{"num_hidden_layers": 18, "hidden_size": 256, "hidden_act": "tanh_gelu", "router_score": "softmax", "normalize_top_k": true, "routed_scale": 1.0, "balance_loss": 0.00225, "n_groups": 4, "groups_per_token": 2, "init_std_router": 0.0063, "vocab_size": 8192, "learning_rate": 0.00881}
Below are experts of layer 13 (counted from 0) of a mixture-of-experts language model. Rows are named router (the router's row for the expert), down (a neuron's output weights, with its number) and show model dimensions 0-127. Each number is 128 + 32 x the weight over its row's rms, rounded and kept within 0 to 255. Numbers have three digits each.
Before each expert's rows: a language model's description of what the expert responds to; "comes before" lists some tokens at least twice as common just after its tokens as in all text. This comes from a sample of Wikipedia text that the model never trained on. Tokens count by the router's weight.

# expert 19
Description: Bare space tokens before numbers in tables and dates, the article a, and short word starts like f, t, rec, acc.
comes before: "1", "2", "s", " |", "3", " new"
router:111111084167083114200151149071194086119075092111125161108152070098144120112111099114128122102126128129134127112168137126140158198144133160074086163164191162105141126149159087120102180172173193153154165075101141145140138123209107123117108086059116117154153177138119107068168133145144160074131159135114112180097138138139148141149100128147097084157101169130108175116092132156129183150058
down0:150147117075126169178118202107124158110170092164089129135161169122096103200193129053122122111075113208140165177169086153105165064139145127113187130139146107146120123156105077076162115167146117110116132127087151113123124112110110092167111116171101084119143092179145089115159155122131116097135145140144189105199118089095101160103144182132105172158170115140141166132153098124083126145087
down1:119146078132079159132146183155115184130131097155126152097128081144138119107149066089114138138150133136127106148171150130137051122171107093168145100152121111077110130159107142134165146143111149186150127129107145106107117042161134107121106154092093107150119115065173158084169130032150143098144091101054147143129151104113136128098157127101106113099068132147179058112167141081170167128141
down2:121165171132080132181166119195107081101082118210139097076074100087114172085156131112093135066033210105094142134160120123100170189141134139140156067116129172133150109084134107153138145194166080158114145123123129161124145119145183084075158124126170122121114179157171117086090162161113123120132098109151135112107101111110136180122135146075139107179140168107135096148131136092122086112130
down3:133126112107149109112126076127083087155120143172158122131161088134141111140214153133185133154098115186140133117163092165130138081142134184108145149140131148075158147115143092194212086085179120186167156161120147121102078184145136132079163128136161179115114146105132121164080120146139120074127106148061104146153103124101123123134129122103115091122147118122156142122105130158148149045128
down4:089119122162123094114067162073102058118104134079123103109113121159120109131118144103139213132182178176093190119204057132172122163169130201094110067139208151121109127084137134098174193112086144143096136124207094139089104126154236119140122099201106112134149100139140146123089122136109134121119157128161136073099082112163116175172143177140069136119068149140077132128174107155162078169126
down5:080072110138179135209100123176157084105164135169138141065163081165112135149142133169171089134180146128197103116134101201146140142099091126102127122136118127129170196134089105107101186146107105200212119141103103115116124139133132134139139175092140055191180088126147136135094105126156131167130147084062160064165171173138100146122136111109132078178177107108124145136143153125095139127100
down6:124164140123114153192106113128149092166123117083084182077094110138159073157123143097117067137200087174127194165150120127133085072135153135185136094129119114115121147107128128138141162136167137080101160111153162134087105096093167067146095066153101157117178131114124112118107139133138113116157139113165148156184044141164168143139162144091087096104091152117119159104153082057105146100125
down7:149146102134138087129098126156146070138075162153095147131144153143108097138104107173150141148188122167136107161082141092176129102084120171133108117196114163141145073115126122187179120100113076135139130180054160138062122074108056095193144099137139108076088130191124148175157108148140161134099074108111058175065130151112117075175138136130112077100144151132094186119126102157090176148096
down8:159149088142132143181129143140123147163140132116119106156092101100153160141093093140112136089057111117098052126082092095140112142144146105100105114141146130112094131168135164138189175187153148095120102144107132153055088133145117105125138103166097136113150148160209112137158160121111191133149135184125210152137131154183158146094137123163145137126097146121110132121090116103074104055108
down9:148138096097142174131066117158046125090167110113172116112131148115131119103121084038090140087139115162146121125108105110173141165136180112080129067136147178166145143163149113159147099108130173172132192138182151123150077101175078153154138156149139112145108103144103154117124165135151141174150151091172108091125117110109147084068170139068143138200128109111070156097151193072050105174119
down10:121166112147118116134103096137120173162123151130128105127169093141075130035112030056021143129099181138116124088134103192072096184154156141120129174170123102161114174128176117095152103113146180079214115121124198072105109081138106128152164079143102109148165150154128118177130101141113177127117124134137092120125167125140116114072126103102149094152183096121093120137087170132171135126129
down11:106149121124074119123135130146091202139128140039159158091126087124137162137150148112146096099120159124096098122079178158150131131150094167127132099126130141174104163147140129142131102145089153146112124160098057092107133140095096077105101171101165143113113162156098120147123167141129181174064092104176162076076120108161080138184116104113049119153173107164138124127163084159103104068200
down12:079178082071086095093123188120120116108079134163098161181137167095121152079157147130133108142144114185142149100144090150067164100063109176163130151083082095111160118142183142121144138132141162126112123108120160129120131090146054107134128150131113144162141176164131099122137108099125101114109183119110114208120081227187191161139124130107142123149089095169076108114096152110142171145152
down13:160125090120173181100125094153144144126152117143133129107140127114146178102033137168113097081123133138109168100084139097105062123124117180133086145096148097121214132160097104071086146066202175161080111097113084181141159095109112124127099153102179128179211107110170130077135137156127150143110140097092168149139157076176124086092121044209141120168083088135150137101160091118096092145198
down14:129134079117148129063081126113075066128154160105131120064154151146134088117158121166081155177172141043076156112176109182150104127071092147150130154128096147112194119132149136138145181133116121110095125148151126104108167143197089080109162130090116094134144127092121167099112212086098152145142139178114122140141092139119148127116068140134096179111126120096093164133120118102173104150150
down15:167133169117167100149116121093122128120137135207189152130120149104127138127192189094115094132103114057119066157083135117073105148133116090150191105081136156116138074130101068126074122142158098146104144126126173148105190203171156145170149166154151091084109119124067164143123117122130133166118143127108097099142063153123195196137131106156167140134144150111097127182138093105159103094171
down16:190144139110098077091155112085110106166125161127136093122154129178127103151063174187163088133099136089082098140127190126155080094038126139208153147123170108129129116017162130116155174101077150135155150120144122123139133153091199189157120112154141086122125172077120144136137138156115138143149116106090136130166133103070092159150155158070135127107136151140129131110137182066105125141179
down17:100115196104128183106141136180186139111113097094119083147070067123166117179114158134152116116096097123125143082100095172122145128176127071124091162076139193092138124136119123082085183138145086199172087110153090067148186129077120125072117147139188100150152085091183102139084109104179129157116127161088190088117146168058082170169127097124121114131157116071098077105128177145133136131153
down18:110087110149136189073136139134130103168162102123072091093026170169185171135130092180103159109144105048128143101148162156121157109115137115163145135137103065084118149196172160205163132120130143123153061154150072139130111187138133116145093109147150181117069083113127140128135087067078140133105074149114135097117184086162170144070135114164165109159063185164106133158176175187117096161108
down19:096171163094138166188121177131161081144090141161060104136159183116160109187101072099142116144169149086119060095114140106076130080152155084143127129107110155115129142139097115116144102166139133113110092099123225150164109089146155122089176064170079115087112139095149143144092169131125155156169088130096164124056169184146166118144148132099179135132100111145115159146101116085070111165166
down20:161167100120152149121065105177140130194085148112159123136109188062178103151142113090094093123168149095119159165162146136158159102168116170116119087060133181109108087115150142164138137106147169129147155097129178072134140124094092101163088080148139095125087077119072156112141117147091070114101090180123170147126141122131135092167130080144126118122097143111162128156207080160051102192213
down21:166139145137126149112120122083158136110160171140119169194084126152095112048130129104149120130119092070115135081135130141109092157106126167089133147181118132105119154089124171175188124194082137089152097112130172157159165154127215098153149115124155120135120137121105168144071086108172095024103188126067183144223132170156144199100136075163100169122119134154187177075096141160098131126104
down22:116126103118100131136179122109119125052129168033126069071167109169087129114131123151139216165127089138139093162090133164112157129103112126119181086084118112132129157097111133101157149140118140136147099181085130059112127137131195124123126121199130093084110134174164147087112084144105093137153144105112208177045131154153169165061109103136107099128118099154113145121165088136125084135163
down23:120123147091131171113141107118163141132213167104126143159143088182095144124114104150101162120109140095113121163164117132113078116109095102159155122169117143137168139103149173131119089125116154122085071163117141167098151158190143107172125178120106125097214125135070096087120130158142141097140093130117179164158128124120058126115090161162129165165134150191121107131104098143115138181178
down24:101113153112138167157149134155129175094128171129105084123100102143122117134135107122124068162071164123130127130106102148150127132142149129147204113101158158184119160097097076210105099161136127110114131157103106149084083057091048116164166139164091125071104117157163121128145127105124107127123157103075205083161095125119105109165136154128136172078141201105129122138095103133128153159129
down25:144106130130122130114151171173116168106150123112088159112156122140093118081123135185127125170129122125180160145102144086154137118126150166153134145150135141173143113130179081136136083144115170101148080103106084090136122114030161041106178141208116141098181108047130130126112092094133102103146162127082185124160135109151119134123123161042142153144108161120170125118125151164127144128182
down26:089120138126163179111161106203148076177114100118137149104067165110143129129124103099142147108148146129172134107066129079129134121143172142103171186166136124123120091151136172138176148125129127164122157132133130212154078135128114180063082072111221161134149098144129147183054141162169113114192101180104155110058100104109108169104077118134102208198149140100149106140138158134136089092140
down27:155138143141070120188147110167128135094133132138125126164175147076147159114124112148173117157067108095144179146182179061135148088148120200114081143145160109160115184116112127176130143160098168123125107091100135106100041141132130099137082124113139119099193100118150136136140124091173132233095153088154128132071154125190146096105061095106123153136124114096126095138180110137099111094130
down28:130123120101110107123129119125084112099149172177098110153111097149101107123128173110109158110161126099096142149071114120125153119191179154079201093141042102140140134160127097113146106153147094124110153146091160129126112141156106144080144064079077142086158178192058128093121106114159115108129133104120192157184128127133139044159184148185151122077134221147141135138147079126158126132150
down29:128154130155102100055107114151184140160094037162117094097136100110048081080110120151160078117126134111154171163118134119159206190141141122178186167082124144122128110132111177125127171140134115103127121117117110134162105106139139090115155147092140099123123147180114146093104105167087146132129169171162126180132146087150081089166097082133178116151114119157127099118134113185167091158127
down30:143093190113100181096165134195115104177156059186154132149118163165128128063145110025183093141128094137078091141090116188113132127184093166180057126138125122145105067111147156185139174082168106117097086144175176109076070109074133131182136146137093104160142109122147133093132133106166141132175105129082137127117197144156101131104148124138105106143074128091145160164164145148123142115097
down31:160141109119113201083115119176121142119094088158147128169151121107127168115160112119103076157114082201158109081085040159102146077085158108127118167084104072083153139146143147138090136150143183130142091168136119115114139178160146139087111149229123152095050154159095179154060119167061097169169171130140177111156158101122105168095108164077100121136114088135158154104101170121155140172134
down32:154136155102070182056143096134105145124091162123165092127162108153152143070117118134113078113106146097191116115143198127146158125132111160093111117143091116166150072152084071136186108176095102142153118068166069116181142143109122090089099150136169143111085095128162155084100105165115079149141165111138163120124126134052153131131091169125080109083113134126147198136061144124116139107115
down33:012129136120138168086119150133114144126123057115177126164124063180095142136082126188164157116156098084154183109144142124113139167142079136071134147126089109164104077132151152132095129151152050134091168167127117110123115120064141137176110142116177095112117126154087126128110163127177148135152146139114127123147110111179142118080123171117105126147098096131117083125116172092096096139134
down34:145157102099102164147144122120196101129134113113126140143133163107108104216110106145136141120181092142102132132119118143169121136069116151169163153113133101112151097166087157106164178108171117146085141094138143178111133114107092088135147144102089138047139151136032108122128079097062108125152146103096118074154207145149078129113167138074123168122129155185189122106139117122168133132124
down35:076101131163104156111163111087156117095120153116118076162149100106159118114181167115099078167102096064087129138072140141164128151191119187122111107127133167142100052132084110117205166182108142176200063135159141140147156127135129096137155123112152146168133103136064128147063177136144148077165067122143135137191084110130072150059155147079058137067109169169076107119169118109117079102087
down36:122151183072123181133104098086123060101142147146135141118121166107140121129138079159120135108083137174122165177144155116154105120155155128109116098065178132164123171126123119128121153150168157067135173069122079120147191111101122130143073133169121124124080140168135077149127092075165118141138134203091079143140167188144100151109181130204167138133082116093136114190072127119112181150135
down37:105166095146133082119053141137127134114127134165161137153159124150136109162116152109117147155101165113122126098070115148164159096104112080130100123128171200109128237142104174099146089083159093128134110119067139067150132108098083107134071143144149083117108107133079143178110131146147176062125127117179143115117151106140122153108140108143120116155168130156118121130139160181107115042143
down38:135133116133149121131188067119119133090154067156094144064158121097127124104087146154144109137169072134136117179055148167119116124091078111093118057097133107123188192200116073118086113078132129134132143095149080200151128127158092113138117083190132105168146121205087127090163138153131161125113124135134045174143096106117156059145144163114117113125086118161120130140142080141121155059085
down39:125126154154149215127094126098148113120134170156100115130159089149078128164148165065103122113180141178101102124097107101088131102121076125145156163133152113155120138161127132179112109093110118109097094170120156091108148134178112105158209126120147158123214143144120170123098084157133135158121108065111122160110167147124035179097133121160161068171133085092150086134143117162102106090082
down40:118168174172137089103125096127096138135095116174114125095121122133117137147106091145116151121131139088115163156078129111136095074122138130112124138166129110122136074161092221070125088144140132111094097134142109141202070120172080159151111141192139118204162083153104112115110078134126095174134125130181168154162057133091127197087169159126060030095128094138135116168136160119180116150124
down41:179130131074154143145165141084050102141075119130106090145085152117114079153104098091000143158125152149125175122097172180135092139147179156171153136098075132167069185192150143137130133098135099143144135141124160108114122121153220111092107124133078109138130119112110173108128091059117135127165143156167134102128108189098134144087122107155096124157137080102162171113158096101126105135106
down42:171127081100210087103123176201154143104140138151196146159110139163118161115149196116099102092125096108079147154102119094064089134161130135087137143151123110139165192160151102094110170092172162166142141095111145164172116135173146188175154133138100096089115099116128099075160135167144119138164078173112095079088104155132117100176101127111161152156141097172110116119180140104183118134147
down43:100094112166124197176129127099125142157111076060170143070096152175082164136107181115136136122051156126095108151114085133089097121138062093084123133139105106129139115140139117125099109120093122181148113148128162212144110125161136151091194112150152119129140126158133093117127072130098097133103090108141125113114158138074191157184117080113098152067163085121191159177124118119128084124118
down44:118150144163154072169105126131120120146160123119084072156123115119164128160076082118117123156071150133145082151106110081098162145107117120122150060125118082095054157141128142095209161105148157074202134153120115124152139155129125078120118151179163124135194120116148127057210128153094147158151095114096122160103130137109125063119181088152181136124160070138110117176123100137150132165082
down45:096162177100147129109136127185125128073192135067158104087079136090158109202145141162140159156102135114138137116140150101123137096139158150121198114128149122213105116083141150136177147123077089144163135091138121116129150101121164153153200169080109108071124112126120131113148098143139135127081135159151103045165086103063155110134139093099106171116170100092092127156135118150072117166142
down46:136162127127110156158137080158125162137150136177134163142084083124154131122133152139080142088117151146102111086116122144159120153139130127173121169100170116132087100152121104111140117136140161113124146169089108106123158148109139131078188168113154140084081151121136059162168127067090144130105113156146081105109098068061156072138086103167120208172123091062096194166111131061181083131110
down47:047168123138082155184146073164077192151158103132181126118089119114151069100130123139122158126105100136195181107142144150111153080080125175127111153157132123104133117066113089104160173132130120108093131133201158176108159114139131140119137067134145082117074116124100098098066151170111153131085146142116134122116187145123126110089112165135151099140156137185145118182150095111124160191117
down48:115117131051152130128168142143184079106112093148155169141108115175113132139148122102136075071114125108173165172188113111167104160086127185127138201121110111126146093158160167100160145138110087110116136086111055091152190117092123113099150103106119108163105182110111145147132136113135159125087077183198129156079151104114104055086159100128111150135147133147085166152098113164146151073125
down49:118152156125124125114152099088144172070130113100084103137133122147166122180142059132115104147167147133064097110082126097147076163110193146145210124133173113113114129154098199129122142174105198125163062184132160092136066134097191118097088151074137058132128166161064116154163198104208079077059160165144109129107121116134141183183108106098096083151186135132136145114111154152087158131142
down50:092139120090098105167073126110157104177173103061134103121103135134115131144036155180158132131077049118115090152158103134144168100158188112106096164093097145134108187120144062139130154143150134155163111091132106168153148115111152078082113136129088165129139158094149083104124108104189091193151152104163224154125159150101098114135157121148111187181109131107192152061146141150178138120160
down51:061091137137146134160127070176112156113125183218167098127136108132156115168110130152131062107072164174092134085146109125134080098105147172171117114131069058137132142136143094117090075141123122118130129128110118124204115158119130157150151109123135181143099135095129145141115117062195105168148170089160110141172125169117152204137068152233151174150128162123133064090145086167078170169181
down52:125081176105161113091127113098140129166072135097154165113190127103163064125125078077165152118148142101146184151143214142128149138119129133095141149144110136162156156165115114086071158103161134075126111146096163140101134106096112128175155151149118134138138134121170085080196134120083107083116072144061153155116143140125101131173147129133143089150149145132088129107137124094136134119086
down53:170130114182118159111109146185092149078116146161145158098152116117109094117147103124139116113130135146141123126103127167070084151133112097156096127106080170095069126147134133097153128096153121113154127122110133133089123156087098142144161137075111085145150163191099086102142153109111130078159087143076112191151172059099164095160164153110147105167090098107098148112144076128143126113108
down54:156157122073123137142092118103072126140122100080142103157133187155134148153144129113136141105148116122099175095129109138116149134182020114091088101185142106146153154122116101091112111112136152105135124050083101095148148090104060134167117135140148074183112148119134109149134126137064136089217102134213104141119130171109163166125171090095116157145178124112129134140087148076088170163156
down55:132156150143097133135153090166186160082138138105180143113098085132141080123110160120136178142172135147134126175087153135173088115114128131107161162122099113142123141121149159133104141169128099122111114116135106126183075173070140131143129115200053118135086128174073117144089139142135109108124182176088071145111159135123095100105083122158118166083192125063101078126161152140122104106110
down56:168133077162122102146163078116119068134149068189103150043181114142104154140098149134170130134160162108132164088119151118118071139109102105123116066142111154161144100143128118173112172160170125071150097113157095127116122129133075169103088086132118190104147180091145132192112123112130109143090178077107149107142121141173115106125172172126133179178149062124082118167141095133119083132151
down57:153184148166097085128160180162159086148105086108148109132072185084125130174135096103115106063111153058101102147163111216151151108068133085080120175135182181082158092129133126118119145139151150140090158150134083161168151106140102122171130103097101129174127113108162099125099116125089150128132173155087096090143183138110160104178154085108136143140097112138143148120147108068092158158126
down58:129116110136104153091150110154102128103186155127125109136097155186148155095157089141139135135093100130101135141132163102116048133111078136154112130164153182072136088155128108168111169111139127101133124051144139127155114132161102189097180152145135119072151174157124153102133118130153165089141176061079113146090118154125111117129184190189058050203096099131104132133137111165103084109140
down59:075126185144089063143217062090105176101139127102100115151105137147063111157111209105128137131135124124171117107159172098127133140062087150122142108145172108065034138182146109146091144141091165138098152130134109147112122136127125152155187122094154093135125078144119127096171101155100128109123124142204129110164151158158150145077184125135132100107130158191100124094144115218068169179120
down60:103120138100145112132095072114109185231158140130166091123186122083139114123172143124151117068080116173182093160129142097159194111129126174063157175152088125149098166086161104123141131154132127174127100125102119107145108080097112095095071073159111065105124182045139164092098136119079160102139154141130128098155098062189106165137130103162144140105110118115089146132117100122183119140175
down61:141111161150228128150158115160123162153112182089120110121135117139122139077033119116151145109100164149168138122104106124132067120110088128123130169177083159141094100110082108155167150157143082156134124120097083188132117116080196127113110073120164155128149182112096090149136152108083105221153103150078125073167132075127151136093160079154126090160095146077154088129166167102116136148112
down62:117141192095153117184123113104106090157084179096128127110133141138085115166087143139138137167143100095098115094068138118150100162172086086085155111147099095074130166167141142108138124092181128121144143115115167145121097083173124150102141158040072149165116139124175135118087166071142157151158141133060119130160126135146133173112129133118062106117165116151135083172095154088122166139134
down63:148148109158136147161108141156083139136096128168084144131117145088141140125129171158130084120126144079111058126149110143146105073067097113169163107166116158146115153105160159110111199112147139063082129108184152131083085143113161130173100134134090186116130105143054145159098119073097148122183128139150142083079141122090124104144162132133195125148213137127190137121150138130046124099150
down64:166145129112119082124137124132194223128132168161150114099113155151145157104163102134164127077118134147129172136100140165111064099143121086124100100122166142142109142101160105083121095189096142122130168147161192102128165047154146053130116114094115119131133156132084133148136138155161120124082099121136130083141112062127122065060142177139130095119072149076070103149175145158114081128191
down65:112076204125155200194132151137115160160097099188155198160172159122149116069076128119143134112070145093158065107125102074083162090172140134070098065108130073133133086168095169147115137119072114133146121090144097140125164135114131131165146146152113075162092169151124126194110129135116100068134156148142183143128128096118141119132131085091121118139131098097115091109127079199084108191140
down66:138168210109082087094134148111099150115080155084138176070135135120160094091166134103134116109137094132134135118182102151103117176161141196168131145120174094128150102135151132156145084147156107141100112098131125150167134141108144114111111182116068135181084100142139161097141155174125152167096140128157122065112107147095166101182185122168118097100194166140107130108111125133115139154145
down67:235154090159117144187137105121123150175113107140093147173153120073165131125171099167126154145151124079089122158068132107111127091159159084095145087120157114133152084097143169145066148121133134135103175071147128156142149176081132188142150129099111151152159098138168116117129182156156133113138110106078121102113104156140168183125103137125155145130170140153140117162151098129099117064133
down68:128136161134093109123094121070149165141120129096110111100136154169147130163137209193094099152073098111176058126139137149082093127089105116169093192134109122143116087173131116151132056112132157152103169071148091118111082145144110181140117104113152084147133099157153189162139181099120112169115118111138127149058115107118158107162175143173088128074170154113105136131094128103133155097126
down69:197148155130077134101162080090149152109177197135167120126146183131104115139140164124104164119083182109109177125096171155142096139126142123103120110090171142138155168098129149143076118151126108191131150141100121069161113149095071090085067073100117140132120104172130104181115135152146154095097149136121146147127121103128167154103088103076199142080091126125090115101155054020112130165163
down70:139107126168120148055107192134161180116118093130128160142088126153133152145127150165132099178148136159134137103125043143100096126082060137123142132152088200112163121160121109165112119114075069074168153107115163144081143163120169128155103099135140110097146116162080154145111055119144128130149165193174088108160142156100121057141120110094064104080120168128112110090141175209070165118155
down71:128115181134132071154094169144139152089156148058179129142116162146135106086114190034171122117103135107117203135156147115124123165113085125101170118098111105096149150142145152165123088102018139132106164146152101181119142041093142139105140137074142115163137112141104099127112147152184113169159111119205133141048151128122120171183112152102106136103123085096109117092177150110188159105098
down72:174160127166180102209123184135138163124140117146122144157115144125102198098158123086122113163118096144109141124143151123167098090111125110160138153141173127068123139146082151082100153105047081147140155143109121164122153091118060115107154091138105087130164127085076124090098138109135150113076165130111095114158113112139116118127133118117084153153188083129114110139102163155173198154133
down73:125128046143073152144103123121131174095132130198127133089131067151126161088122108103166117108164151084141138058208122098127155074067115096151129085175118111136165148137097187059083116113125152163151148140130103204144100141071158091128120126108141125148115176178137131210107079105110094139196110148141096145067152129093122111141134101074180133076151087166141099092135094129175156174118
down74:126045155067135123141169086111122148124206092106139181141111127135194138149133103109125111118140174112111098110107162182139122112158103113133140208095104073093107169090129154180132152195191116188121114165091071096179137071137128132171124115084114120186166162121138122075141125100104161180145153124095126150110184092078188057131034134132084125074172174167116148087090110090102119147171
down75:154166156101110108114109119104171119100132136078125120128142100161131114158144099099128129145184137072098125144033085127144105166115111133154099095140099155164112156100126120113060134077100099124122110118082095166201131102094172122090115103131186086176085071169123125206157122068126117113084155113073153153138151118168136176165104166167168162141088096133169136110158095161085117169088
down76:147121148093142126144155114147110201170075117154121195141183113137144142094130134070114126177122130127164089133124123121106131132169138107120185134076065132110178128107109120108122134119136127125054167117126158095101134148101063123136209087119169129112122118142129131115121115086192173137101188135237140128083152137138109149165125143142134125180121140119156110062120112090118168179174
down77:099142131140100152175123167102138064129133179150127070134105125079070169106131138110149187175111139135096158098087124136123112138123082101120147121135175108147159169132065181116146125164160108138095101144141117108136146163126114144118105126146175132127100079175079141096136235098083158108073062138138103167131159147101105108180064182118092081075128139176100090145133149130138098181141
down78:107086134127144194099129125108120083192158089137152152130153162132096062172059130120145203108101145161175159102131160136086105103129148175091155144080118124104062148103088152154166096189122137111133153137172084131114081092124117092091121129153123125143099114072111144111116118078097087148109154183152143140122128091123149167100128089176120207128112086133077133118210172152142107115088
down79:118155138162166083131131157106091082148057118092077127122143111116121130094037113083132126130091097087156152110161172100092127139148109110108136127167143084186112144164066114141174108080107136154136146115123121150125144109062135171125112212140156148097075175080084083103182206074123094159094103155092123113154115091137175152179147140124182119092088141157145110115107130072156097118091
down80:175115142134122135138122159125171140162161150127152167128103104144125146088082156079140113153146085071076134113072157179184156172102139121148170160112089046158096167170161091089153131153123104112090113161142221137134123140085124117158174174099147188194128138150130106134094121107203154188160093135119101137179185132125150115104135095160110075076121092098159142181105105109094129137143
down81:109113166115118084135129143095120123057151129061096153175178168133104192145100144152175096052116162147123103096070100130171095137164113181179140167084126090106095114144078075111137085131128127101131113157162144195159175162128108147125119097146145158114127101118120190150137095152099143107118093122062137140106121159158137100153148118121159100068140114104079130148106160169129164137084
down82:151181124161141069106123132151098146134113103126114130147123103188110168108120127176154132106080097140133176120134153105108134166119132121143138104128118127115156068166127117130160107112164120078144128082094103087117091103118140085112171110056170129123116210098094167047115153099100165093161153139072086162152082131137189179148129148123117098067208121177135071104120090095175118187103
down83:109214180131097129127139129192150212161145146147159111121183154090101074096100159115102165143101143085128118170124100167129121116180096094161226129108119113167087115185132092112119073098088176146134112146103111133129119175130179131160095160075120109146098160133142084233109152085108139110154180093151112112136094110148130115111162141071017104130123095136135147119149107130148168146134
down84:120122147122073110149091146171124086122133131147158115111176117111109070147183128137135130123140173118089100171128091071148098139225084122120146137128161089131175091157176134101075065143129157072166119155165144141100164113092169128174103151116101078118135109144085188131125131129190144110136139108118081145121134104165194098131136082094113122120156108080160148117168097139060143157132
down85:114073162124108129107102132118116098119093093124130149099132156155133128144089132128063108058194148122174191202056130161154148120081102105133053121117066082163164113103174101071209120095161133112098104142145141126132119058168106201079115107118129114064159122092100126138150121076127123139125140105134102152109145117168139130106130129145144158177135157159186138168140110155176132121133
down86:196151108113088087118128028119075087081139197145158090082173072111182145118129094141109143116138108155142175123130177145134116165103090114146078097094096162110161164144100127175147156148088115136087098115085153156113081108148117179182107140151138124100138100078140133147101142160130099096155121095135119123153149169077068138184179104113093080115078135147157124121153109088128077098194
down87:137095170101128135147120149094084091114218150122163147080181089092157101103125133104157159124166129202126126096123081105085154124121137088084094164119113106122075125163129115112120111118139119066150149139177144123135130082159155151086146145107176184089153147120164131098116141067119136161093152118061178165109156091096124146200177149127153087120127143174155108175107159095131105114164
down88:166110156226104095103077167152127134089142106170155098185176097125132153129128172098112148128124119071116176164143099126026117092112145123121132106141128153095123158157111117176107125053105106092127114167148121086132160180154082110052143170112126134161167150131095154109178158190125091183093121145153142072141125199111103134076133108142128089152120102165119107165097131093146134160113
down89:155084109172085068186123108150112155106106105131100086131079100105094139082110118112183083168131150123160154145113143158149150152215099136147116170125176091148087135127112155126144148080125116148118045151147093084125149106144134113050121107144165103132179116088156208102147126118138133140151134131203128141105153065063158160152137123132116164117088122062106126140175127174191076188075
down90:134129110161153128108157085117157118150124153152126091091146165160157159158166127123102092127128110112113088142081165108119141120166115135140144211121130119125116138166087090111132059107176162073136098113098065111187175114092121134155139122143103147178114107137085104107131099107154139094119152086152092107144178069096145170128103152112093106141100198142152149083060151157168052163133
down91:100145114166129134113153136138091146087096118136155150094110160185138136134161110105066136089142145124177109124158152129117163112097099140190180117097133180133124121150063148128147150196141114164125108136174122156142188106053102124150118111146119091147122190036128093103086119086154172101095158075195120143081087112111112075144130151128083137137193153067116153134138155134138100105132
down92:144113132137149117126125188151098104108131105133106124158143110135128161125202118118103143153127144096127085093134139197179149137114161123131144127126165132159094102101130189102127114069128148143104107159134083134175167061094144139133113146106079109102217145114143123160138105176124108070109149097137135135143149117123137034121159163079105146088093116133176174102158142127172187067098
down93:109177144138108071179170195116054153167142108080171140130146095132044112164109101150074121121127140056141139079100129116104167061141183112131097100043167131146122108135103109151170132124050158133107174153071154155182193147132140127110118146097135101113139124190173114181112152120112145112100086066152121088146153122108125139109171190141101120119118105103142119146101122122152137078132
down94:100136213078100134141119158166078148110154098138170119069146121101131182141170143168139137099185160104117129158141092111114103122121115122113160134115128168084075137100165194111109171135176127189134137150143108086063091119074068089152159143171125100135084096071094184198129093183146116149114087141098099154121127146175133182132114205113142169136064136086189157135041126087116144140162
down95:160126166125090076163100116129100102108166108172116153108160086114123102184112175103100098098133128127187135166130135079078133120158098170141044130075115133096165126181116138120107150164124201131163102129084094123096116142185181082122170091139144131096091199202137106141092130175128143138145156115154109099092133195083153167085176165087181152123125109086153086159094085150168137132140
down96:095106137142147111079134102083162094124112142105200126095097146103141103130137130207137112183122141177110119141098138125135094130171091115142122106157102065154173126118090132120186102139125084123081151090078099092131148134088109143126172087166161108186059124113153091123077101104108090141101120084103120069090139131098142112128163155104147117157131191092159103112148179124052179093204
down97:115122123055058145138122126131163079143090143152132134106134135152118083091098109125129119101123132202145102126066128125073118084125110141156147196179113180123134113137187084154091154138092148179141166133135060150113117140071113098160114141143133151156090150045152184073127116208190110097096163140132128158138122156163169134115214168143187185129166136110140155153097103110090107128117
down98:185133160182107111127145074173130141150050127102108180157129125161085099093127144099148148117075149101091132135162050108097093137181060139121157122049123120122137166187117130128131138110101143102167137110166112109148110133089155134128088145148159152100151116147064147184071139159142132108094088137176061089179085061136127106080115180085113084135235110095168153124135114078170143164124
down99:110083113117169144160109128124136173084186117136124160126082096112134132097127097139151143150061132104076136137085127080118112148124152082145119147063130164156133061098108114114083135109110178164129150090199161097093170164131134063089161102111151128082115079097110161105136150113245131148094130085117148135109121206161151103093120122115088127119131140187136161139133107090138169125084
down100:133131122140151161135165100123125099160122077073132101115180093145124161145136069135120110131145133181164180100126088102124157126128092124167138119121144107171207163163114131108092118143059151103131100125101198150116121046134172171172100119145165204096062055076129161150151089107093116128117134142171156106154112085184132081120137080121113174145084050132181101130109095121112114082162
down101:132170100089146105136063114066161077139142175117131117098167119115122108082113137096091085110180160143106158165125095114067128161071038193151173080105056137111142134153156121159089137082180146131124121130152141113154128174062127113146110129180170112148182080168139128126157105118128095138091181129147108068112143095129125145126122120125156116161094127111120126126115112137180118108155
down102:135174092131130096115134144113146135083138126100092192102115092088194146157112175090183144120067148129111134134122182114128145156162154143155106138207111092095145091155134136124125135120086114135187088193150078102178121190117122145159153150169121050155113094094103116112183108087149165145093124092124117112093158145103127176055160078159185134150104127162118116149089135070120095120134
down103:154095129125166134125186129134092149090087131180135108127086117094171121176127108070129141139059120099100141174130096055089155127101123108146166157110134157181119084144124129115136160111117174105103123096109173161111118126098131127119134151156112098150124135138134099149077073205148177074132158100125088116192122105150153132077114171126130119089096101092136113144211138098112136118168
down104:124108110126025149123156105160104142031131151122029101166193124144128094142162129130117099186144053141090043162123141141130117124139115144101111168108161119137189202154143137110119157138071091111098111108113162140093127068089116128175137069110133103148110113141151119163124170132062157132141114160125153094172132153137161104153155148122119050122103138086096152108082128156103075118107
down105:128187085123141140153086086146108142138105130120122129130179116081134105134139148146154120116176099045125083134151076170129131067120154160070079070183154154145132140168130121156076124133161152098109103122123153161171121122109131153144162139117113176135156126119148090096115040103175098147134124141144106154137134118088128128164148102106160173091068166092086149081101121123155133129158
down106:174126126148092125103092175129094148176106142140102055092138126147104173119085048138119117106092039120122091114119158099155120111129101136090172100156114155098122144106184137147125134117127126148109122156099145152166121120137141133147107153161097105186151139122127214122088148111145169104067117061159071110101087149128109064143091192129094167144142132124100149068127154119107105153090